Weights of a small mixture-of-experts language model, trained from scratch on English Wikipedia: 5594 steps.
Below are experts of layer 6 (counted from 0) of a mixture-of-experts language model. Rows are named router (the router's row for the expert), gate (a neuron's input weights, with its number), up (a neuron's input weights, with its number), down (a neuron's output weights, with its number) and show model dimensions 128-255. Each number is 50 + 15 x the weight over its row's rms, rounded and kept within 0 to 99.
After each expert's rows: "comes after" lists some tokens at least twice as common just before its tokens as in all text; "mostly gets" lists some tokens that are sent to it at least half of the time. This comes from a sample of Wikipedia text that the model never trained on. Tokens count by the router's weight.

# expert 19
router:51 53 48 48 26 41 86 31 46 58 72 58 60 62 36 30 46 52 51 49 73 78 59 60 40 40 50 47 37 50 60 43 33 40 50 44 63 34 76 23 14 50 54 62 66 45 42 65 52 29 73 20 69 58 37 47 21 59 50 32 45 59 40 52 05 64 42 47 46 58 51 70 36 33 28 43 16 53 93 33 25 61 39 63 57 43 37 50 27 38 39 55 39 73 49 27 58 39 49 44 37 79 50 40 45 30 47 56 57 51 53 38 35 16 22 53 53 43 33 37 66 60 54 03 36 36 41 66
gate0:56 29 68 74 54 39 36 54 21 64 47 60 44 59 19 37 59 29 64 40 79 55 43 41 36 29 39 35 60 48 48 53 52 40 43 55 33 51 50 55 60 60 53 53 40 27 53 43 68 54 80 47 74 40 63 29 56 49 51 72 35 31 53 36 38 63 35 31 41 28 33 59 49 48 53 45 28 57 68 36 36 76 60 38 29 51 71 56 29 62 42 41 42 49 32 58 60 15 68 12 40 71 24 19 72 49 40 78 79 70 42 35 59 34 53 62 72 26 72 65 29 67 40 41 60 45 45 58
up0:55 42 29 31 56 56 47 67 62 36 37 71 21 37 67 64 37 55 52 57 42 38 48 43 64 64 61 54 52 53 61 71 14 65 63 52 80 58 37 40 52 33 62 47 40 35 44 29 28 42 53 25 44 59 67 70 73 36 62 38 55 45 57 54 49 69 50 64 46 70 48 42 63 40 53 55 76 72 51 52 52 42 42 33 67 53 38 51 81 44 69 28 39 54 46 65 32 72 58 74 38 54 37 55 57 58 48 30 35 37 35 78 58 48 75 34 57 39 55 59 60 15 41 47 47 82 35 60
down0:46 69 77 67 42 49 63 37 57 65 69 66 53 43 39 45 44 47 63 68 44 79 29 45 31 57 43 42 52 71 60 40 37 46 53 29 49 50 35 48 27 63 37 35 50 52 58 65 22 44 20 74 72 65 44 37 48 30 71 58 64 41 70 52 23 33 50 51 23 26 51 42 70 58 59 54 53 53 61 49 62 54 32 68 71 44 55 40 52 59 09 39 34 57 39 74 52 25 48 28 58 36 47 38 51 47 27 64 36 51 65 67 52 67 57 24 78 54 36 64 25 50 58 29 42 56 41 49
comes after: "| ", "|", "–", "; ", "0 ", "/ "
mostly gets: "MF ", "FW ", "Racing ", "Win ", "Apps ", "MPC "

# expert 60
router:56 61 48 30 65 60 44 40 43 37 67 69 64 60 42 44 63 47 64 49 61 60 58 78 43 46 23 28 54 39 48 42 66 41 54 61 51 69 57 37 63 67 45 46 66 40 41 52 36 33 47 57 38 55 44 71 51 76 73 47 42 64 64 30 22 52 34 74 31 27 50 50 41 36 56 50 30 37 63 34 37 43 47 41 32 41 62 41 33 56 64 61 73 16 77 37 83 39 34 38 63 71 67 35 42 43 69 55 51 31 13 79 00 47 62 44 41 53 40 34 50 40 60 29 49 53 49 55
gate1:44 25 58 45 57 48 56 59 37 54 47 60 51 36 29 65 66 40 39 42 27 51 62 59 54 61 66 55 50 36 49 65 45 77 36 42 40 22 51 45 42 36 62 54 62 61 47 64 54 16 45 51 49 67 36 66 47 78 50 19 66 54 94 33 40 19 39 63 46 64 60 49 49 69 63 73 25 61 64 65 51 35 43 58 40 74 78 28 28 53 66 47 69 41 36 62 63 29 42 40 29 56 44 53 30 63 52 45 54 12 22 43 54 54 20 40 27 45 54 53 43 57 47 32 56 35 35 61
up1:55 69 42 54 39 30 21 52 61 44 68 35 52 48 34 46 81 30 57 48 27 38 80 54 56 41 39 47 44 32 44 58 47 40 54 33 47 41 26 35 29 29 60 53 44 39 46 29 29 59 20 58 50 68 43 68 74 41 86 24 46 77 57 24 64 43 51 18 47 68 48 43 34 49 65 58 62 52 40 39 57 64 58 77 40 40 29 55 39 64 66 42 35 47 46 44 69 44 54 32 65 40 79 51 40 57 28 65 38 63 72 59 56 40 54 58 43 50 60 70 24 57 51 54 34 32 31 59
down1:66 52 80 46 42 24 48 42 45 63 67 30 81 52 65 43 57 74 31 66 52 65 22 19 71 47 65 51 66 57 71 47 59 47 58 37 74 29 49 48 80 66 44 53 50 29 47 38 52 69 80 63 43 58 53 56 50 52 48 36 34 85 62 19 49 54 55 55 31 44 56 58 33 40 57 51 42 66 61 52 29 46 70 63 40 60 71 51 50 84 50 42 60 49 56 56 46 62 50 52 49 66 68 24 35 64 56 68 50 51 49 33 33 29 69 46 32 61 38 64 29 55 53 58 45 40 46 69
comes after: "the ", ": ", "- ", "(", "a ", "and "
mostly gets: "Al", "Sh", "S", "A", "Ar", "Mar"

# expert 24
router:59 59 38 42 46 49 77 34 53 50 43 32 57 46 44 33 65 59 63 45 61 80 35 89 49 45 56 75 13 42 63 71 50 42 42 41 64 48 72 45 32 57 61 47 28 49 56 54 63 36 67 47 60 57 33 51 18 66 45 30 57 73 47 28 26 74 42 27 46 44 49 49 47 36 29 24 21 50 80 33 51 57 43 43 47 39 35 30 33 43 41 68 39 71 75 14 52 25 56 35 39 65 61 36 50 31 71 54 61 45 58 45 29 43 34 47 54 48 39 23 63 70 64 24 41 32 48 75
gate1:47 51 56 00 36 53 74 60 28 63 32 54 49 65 30 55 37 39 32 64 57 29 33 34 46 64 46 66 24 51 49 52 59 90 56 59 31 35 57 66 41 39 55 59 25 74 77 20 40 41 36 58 56 48 39 62 43 70 66 58 56 50 37 58 63 46 64 31 80 39 39 57 60 66 59 65 31 51 56 52 72 56 37 52 55 52 54 41 24 51 54 45 49 50 61 53 42 49 53 49 54 60 49 37 51 84 21 26 77 59 61 18 51 14 35 55 42 40 35 66 46 32 66 51 85 10 63 68
up1:46 58 66 27 52 65 82 54 51 67 62 38 80 45 65 52 68 60 39 74 37 40 34 56 70 56 42 54 31 45 51 38 42 51 53 71 51 38 60 54 53 31 32 61 62 48 59 19 43 88 47 54 38 59 27 76 85 53 34 67 37 42 60 78 66 50 57 51 79 56 49 49 41 44 49 56 33 65 41 32 67 46 46 51 60 48 55 37 30 57 42 47 69 60 37 55 40 56 57 83 52 35 59 38 62 66 66 24 49 53 57 59 65 65 35 57 51 60 28 69 48 31 58 59 50 68 54 44
down1:48 23 55 27 45 41 56 48 48 44 16 62 71 52 74 34 71 65 77 68 40 37 61 47 63 28 43 61 45 36 87 54 59 41 41 59 46 66 41 45 71 37 90 65 31 67 85 31 69 43 53 38 54 48 79 45 54 29 34 79 55 44 34 31 40 53 50 38 59 74 52 65 57 35 46 80 39 31 33 52 46 58 48 50 42 28 26 59 59 44 38 48 36 45 51 17 52 75 40 47 63 46 56 72 64 45 34 38 57 35 67 61 50 47 54 22 35 39 58 49 57 37 46 52 74 43 59 41
comes after: "| ", "|", "–", "0 ", "1 ", "201"
mostly gets: "MF ", "football ", "FW ", "Football ", "League ", "Cup "

# expert 7
router:35 52 32 12 50 46 62 39 47 25 49 52 78 50 24 36 38 31 16 44 56 64 51 65 58 64 20 44 15 61 67 40 51 57 53 28 46 32 58 58 37 48 53 37 56 36 53 45 70 22 79 45 48 36 71 70 40 53 56 33 32 43 40 73 13 80 47 48 65 19 54 57 52 53 57 30 40 56 65 39 38 51 57 40 42 51 45 32 34 42 40 70 42 62 41 39 61 31 14 48 39 92 45 24 30 37 43 68 66 54 36 42 26 48 58 36 59 38 29 36 35 53 66 45 40 33 31 56
gate1:47 37 59 17 51 40 45 55 39 61 45 49 43 35 30 45 55 23 33 51 35 55 60 69 71 34 56 20 50 75 42 67 43 30 62 30 50 84 62 50 58 69 58 34 36 55 38 55 50 44 49 49 69 57 52 38 52 60 27 63 26 47 74 65 32 42 61 48 46 59 51 66 27 59 50 22 50 38 48 25 43 37 63 39 60 49 40 60 42 71 19 44 43 56 50 37 90 51 42 57 20 66 60 54 53 41 31 40 44 57 70 45 27 28 72 57 68 47 55 52 61 69 40 23 23 62 38 72
up1:51 55 54 53 60 63 48 74 76 38 74 38 25 64 85 67 49 82 65 41 36 70 59 27 55 60 40 35 68 59 45 40 30 54 73 67 50 48 30 67 62 44 42 64 60 18 47 33 21 48 56 29 76 38 37 72 54 60 37 66 46 42 44 33 51 60 38 43 50 51 53 23 77 39 99 79 47 51 68 72 68 41 51 55 79 51 43 38 41 60 62 32 64 18 74 65 53 54 71 59 52 44 48 39 36 64 63 59 43 49 40 23 55 43 71 61 39 50 44 57 59 24 52 87 55 58 32 42
down1:57 34 66 30 44 37 47 43 52 29 69 31 39 42 62 49 41 48 61 65 58 33 39 72 63 69 39 58 60 73 66 61 57 32 41 71 26 34 43 68 41 37 72 26 12 54 60 76 37 78 37 28 72 38 61 75 55 77 48 81 45 63 23 73 66 32 61 79 89 20 44 39 58 32 43 36 47 53 67 72 58 34 50 39 65 61 69 39 43 66 22 75 54 65 47 37 36 50 56 53 42 38 48 43 66 37 50 70 45 63 56 40 45 41 59 44 37 45 79 67 41 61 57 53 44 52 44 54
comes after: "| ", "a ", "s ", "his ", "was ", "an "
mostly gets: "str", "comm", "def", "exp", "dec", "br"

# expert 56
router:42 60 48 51 26 63 54 41 37 53 74 52 66 69 39 44 56 55 62 56 49 66 61 52 37 40 43 60 42 41 57 35 75 75 71 56 56 53 62 33 40 77 47 42 45 46 58 42 66 46 61 35 76 48 33 66 47 76 59 52 47 71 78 42 34 53 49 57 40 19 61 51 39 40 52 50 44 49 71 00 59 61 34 72 46 47 56 26 32 47 48 77 40 24 33 50 87 50 61 32 62 37 62 54 43 39 61 40 66 65 27 61 24 52 57 50 59 50 37 52 62 52 73 56 39 46 63 32
gate0:36 32 25 45 47 52 56 49 24 66 19 56 69 44 35 52 40 53 57 57 48 51 37 56 47 49 30 44 68 76 66 53 56 49 57 56 29 51 67 57 55 64 42 54 40 26 47 48 62 81 49 40 42 64 64 76 35 59 62 55 49 48 43 27 49 48 42 29 45 43 58 46 41 43 56 53 57 54 64 35 42 26 09 33 34 49 60 52 47 56 64 48 61 55 58 73 76 43 47 31 64 32 60 09 64 67 91 48 99 50 36 37 65 48 63 58 53 55 58 35 56 69 51 52 30 44 38 60
up0:50 60 49 52 38 46 49 21 59 43 50 60 58 39 52 53 54 35 53 62 30 26 32 42 68 31 49 53 68 57 43 68 33 42 45 44 51 65 38 63 58 39 65 62 13 50 74 50 69 49 54 62 37 46 63 31 47 26 48 64 49 54 68 66 48 40 72 42 60 62 39 50 59 62 39 46 57 34 72 31 45 48 68 33 81 35 64 48 55 58 49 48 15 57 56 58 55 53 19 52 29 50 73 98 71 58 48 60 18 21 71 54 50 38 71 68 38 53 62 59 78 57 52 32 69 37 45 70
down0:62 33 71 68 49 43 47 39 57 60 64 50 28 57 77 26 73 39 36 81 49 36 30 59 58 62 31 44 46 48 39 62 49 37 45 42 82 49 53 62 40 48 51 32 69 24 25 54 50 41 54 34 59 54 58 56 58 60 51 35 30 53 64 33 39 48 64 78 72 15 30 29 43 52 52 29 60 40 40 57 45 49 59 70 59 35 31 59 82 72 31 66 36 26 42 16 42 31 57 66 46 42 66 21 28 59 63 52 32 43 31 64 61 39 53 53 71 45 56 52 32 76 41 49 51 43 28 61
comes after: "| ", "|", "for ", "; ", "201", "200"
mostly gets: "H", "Ch", "O", "inter", "Em", "He"

# expert 11
router:43 44 42 45 36 74 86 42 43 51 58 74 56 83 56 37 69 65 70 29 63 86 70 99 29 24 53 37 41 39 51 11 44 49 37 23 33 55 76 55 39 46 46 69 64 41 40 79 54 46 68 43 69 37 51 74 43 57 39 35 69 49 52 40 36 51 73 66 71 47 69 44 39 50 40 43 35 76 55 53 32 63 34 44 54 50 36 50 43 72 36 51 70 53 54 19 79 31 38 24 06 53 70 41 35 49 39 59 55 58 48 63 34 33 53 22 72 46 57 43 62 48 67 33 32 48 35 55
gate0:49 32 33 78 36 64 62 60 64 59 44 73 54 41 41 68 40 50 49 18 58 57 56 56 55 66 53 46 82 48 61 62 64 48 48 54 50 44 14 64 43 81 16 30 67 53 56 57 53 40 54 50 54 51 22 60 39 61 46 22 43 56 51 54 50 67 33 46 67 41 33 68 35 68 36 41 49 56 45 54 66 33 22 54 39 50 41 54 45 49 43 54 80 22 34 60 69 51 69 65 42 38 39 76 40 67 27 38 53 80 47 45 17 51 32 33 69 16 47 70 64 55 38 41 71 64 15 61
up0:33 37 37 45 76 47 17 56 76 47 46 47 48 37 43 56 70 43 21 45 43 54 25 36 40 56 43 49 43 56 68 40 70 27 73 42 44 71 63 56 59 35 86 46 36 29 29 59 39 48 21 52 70 30 44 34 66 41 56 30 59 11 39 52 59 29 50 32 66 45 51 36 57 74 64 45 56 45 63 63 44 60 43 77 65 66 45 40 54 41 66 57 43 64 50 44 41 51 33 19 83 41 57 44 51 50 45 43 58 42 23 36 78 68 74 59 27 41 69 34 48 35 44 32 59 36 43 51
down0:20 36 57 68 59 40 35 26 51 49 35 43 78 30 58 53 48 68 59 55 49 58 60 26 47 28 27 62 70 46 59 57 31 57 57 47 62 42 37 61 65 52 52 52 44 15 62 52 62 47 43 05 45 47 51 56 64 55 38 49 66 40 14 71 24 54 43 58 51 39 54 44 73 57 38 50 46 49 67 43 61 16 85 63 28 38 68 32 66 28 42 63 57 20 49 61 39 59 45 46 19 54 52 53 37 48 49 37 47 71 56 45 50 40 78 80 68 60 69 50 52 51 76 45 46 38 59 71
comes after: "| ", "\n", "|", "–", "===", "Total "
mostly gets: "Total ", "due ", "points ", "Cup ", "Award ", "Win "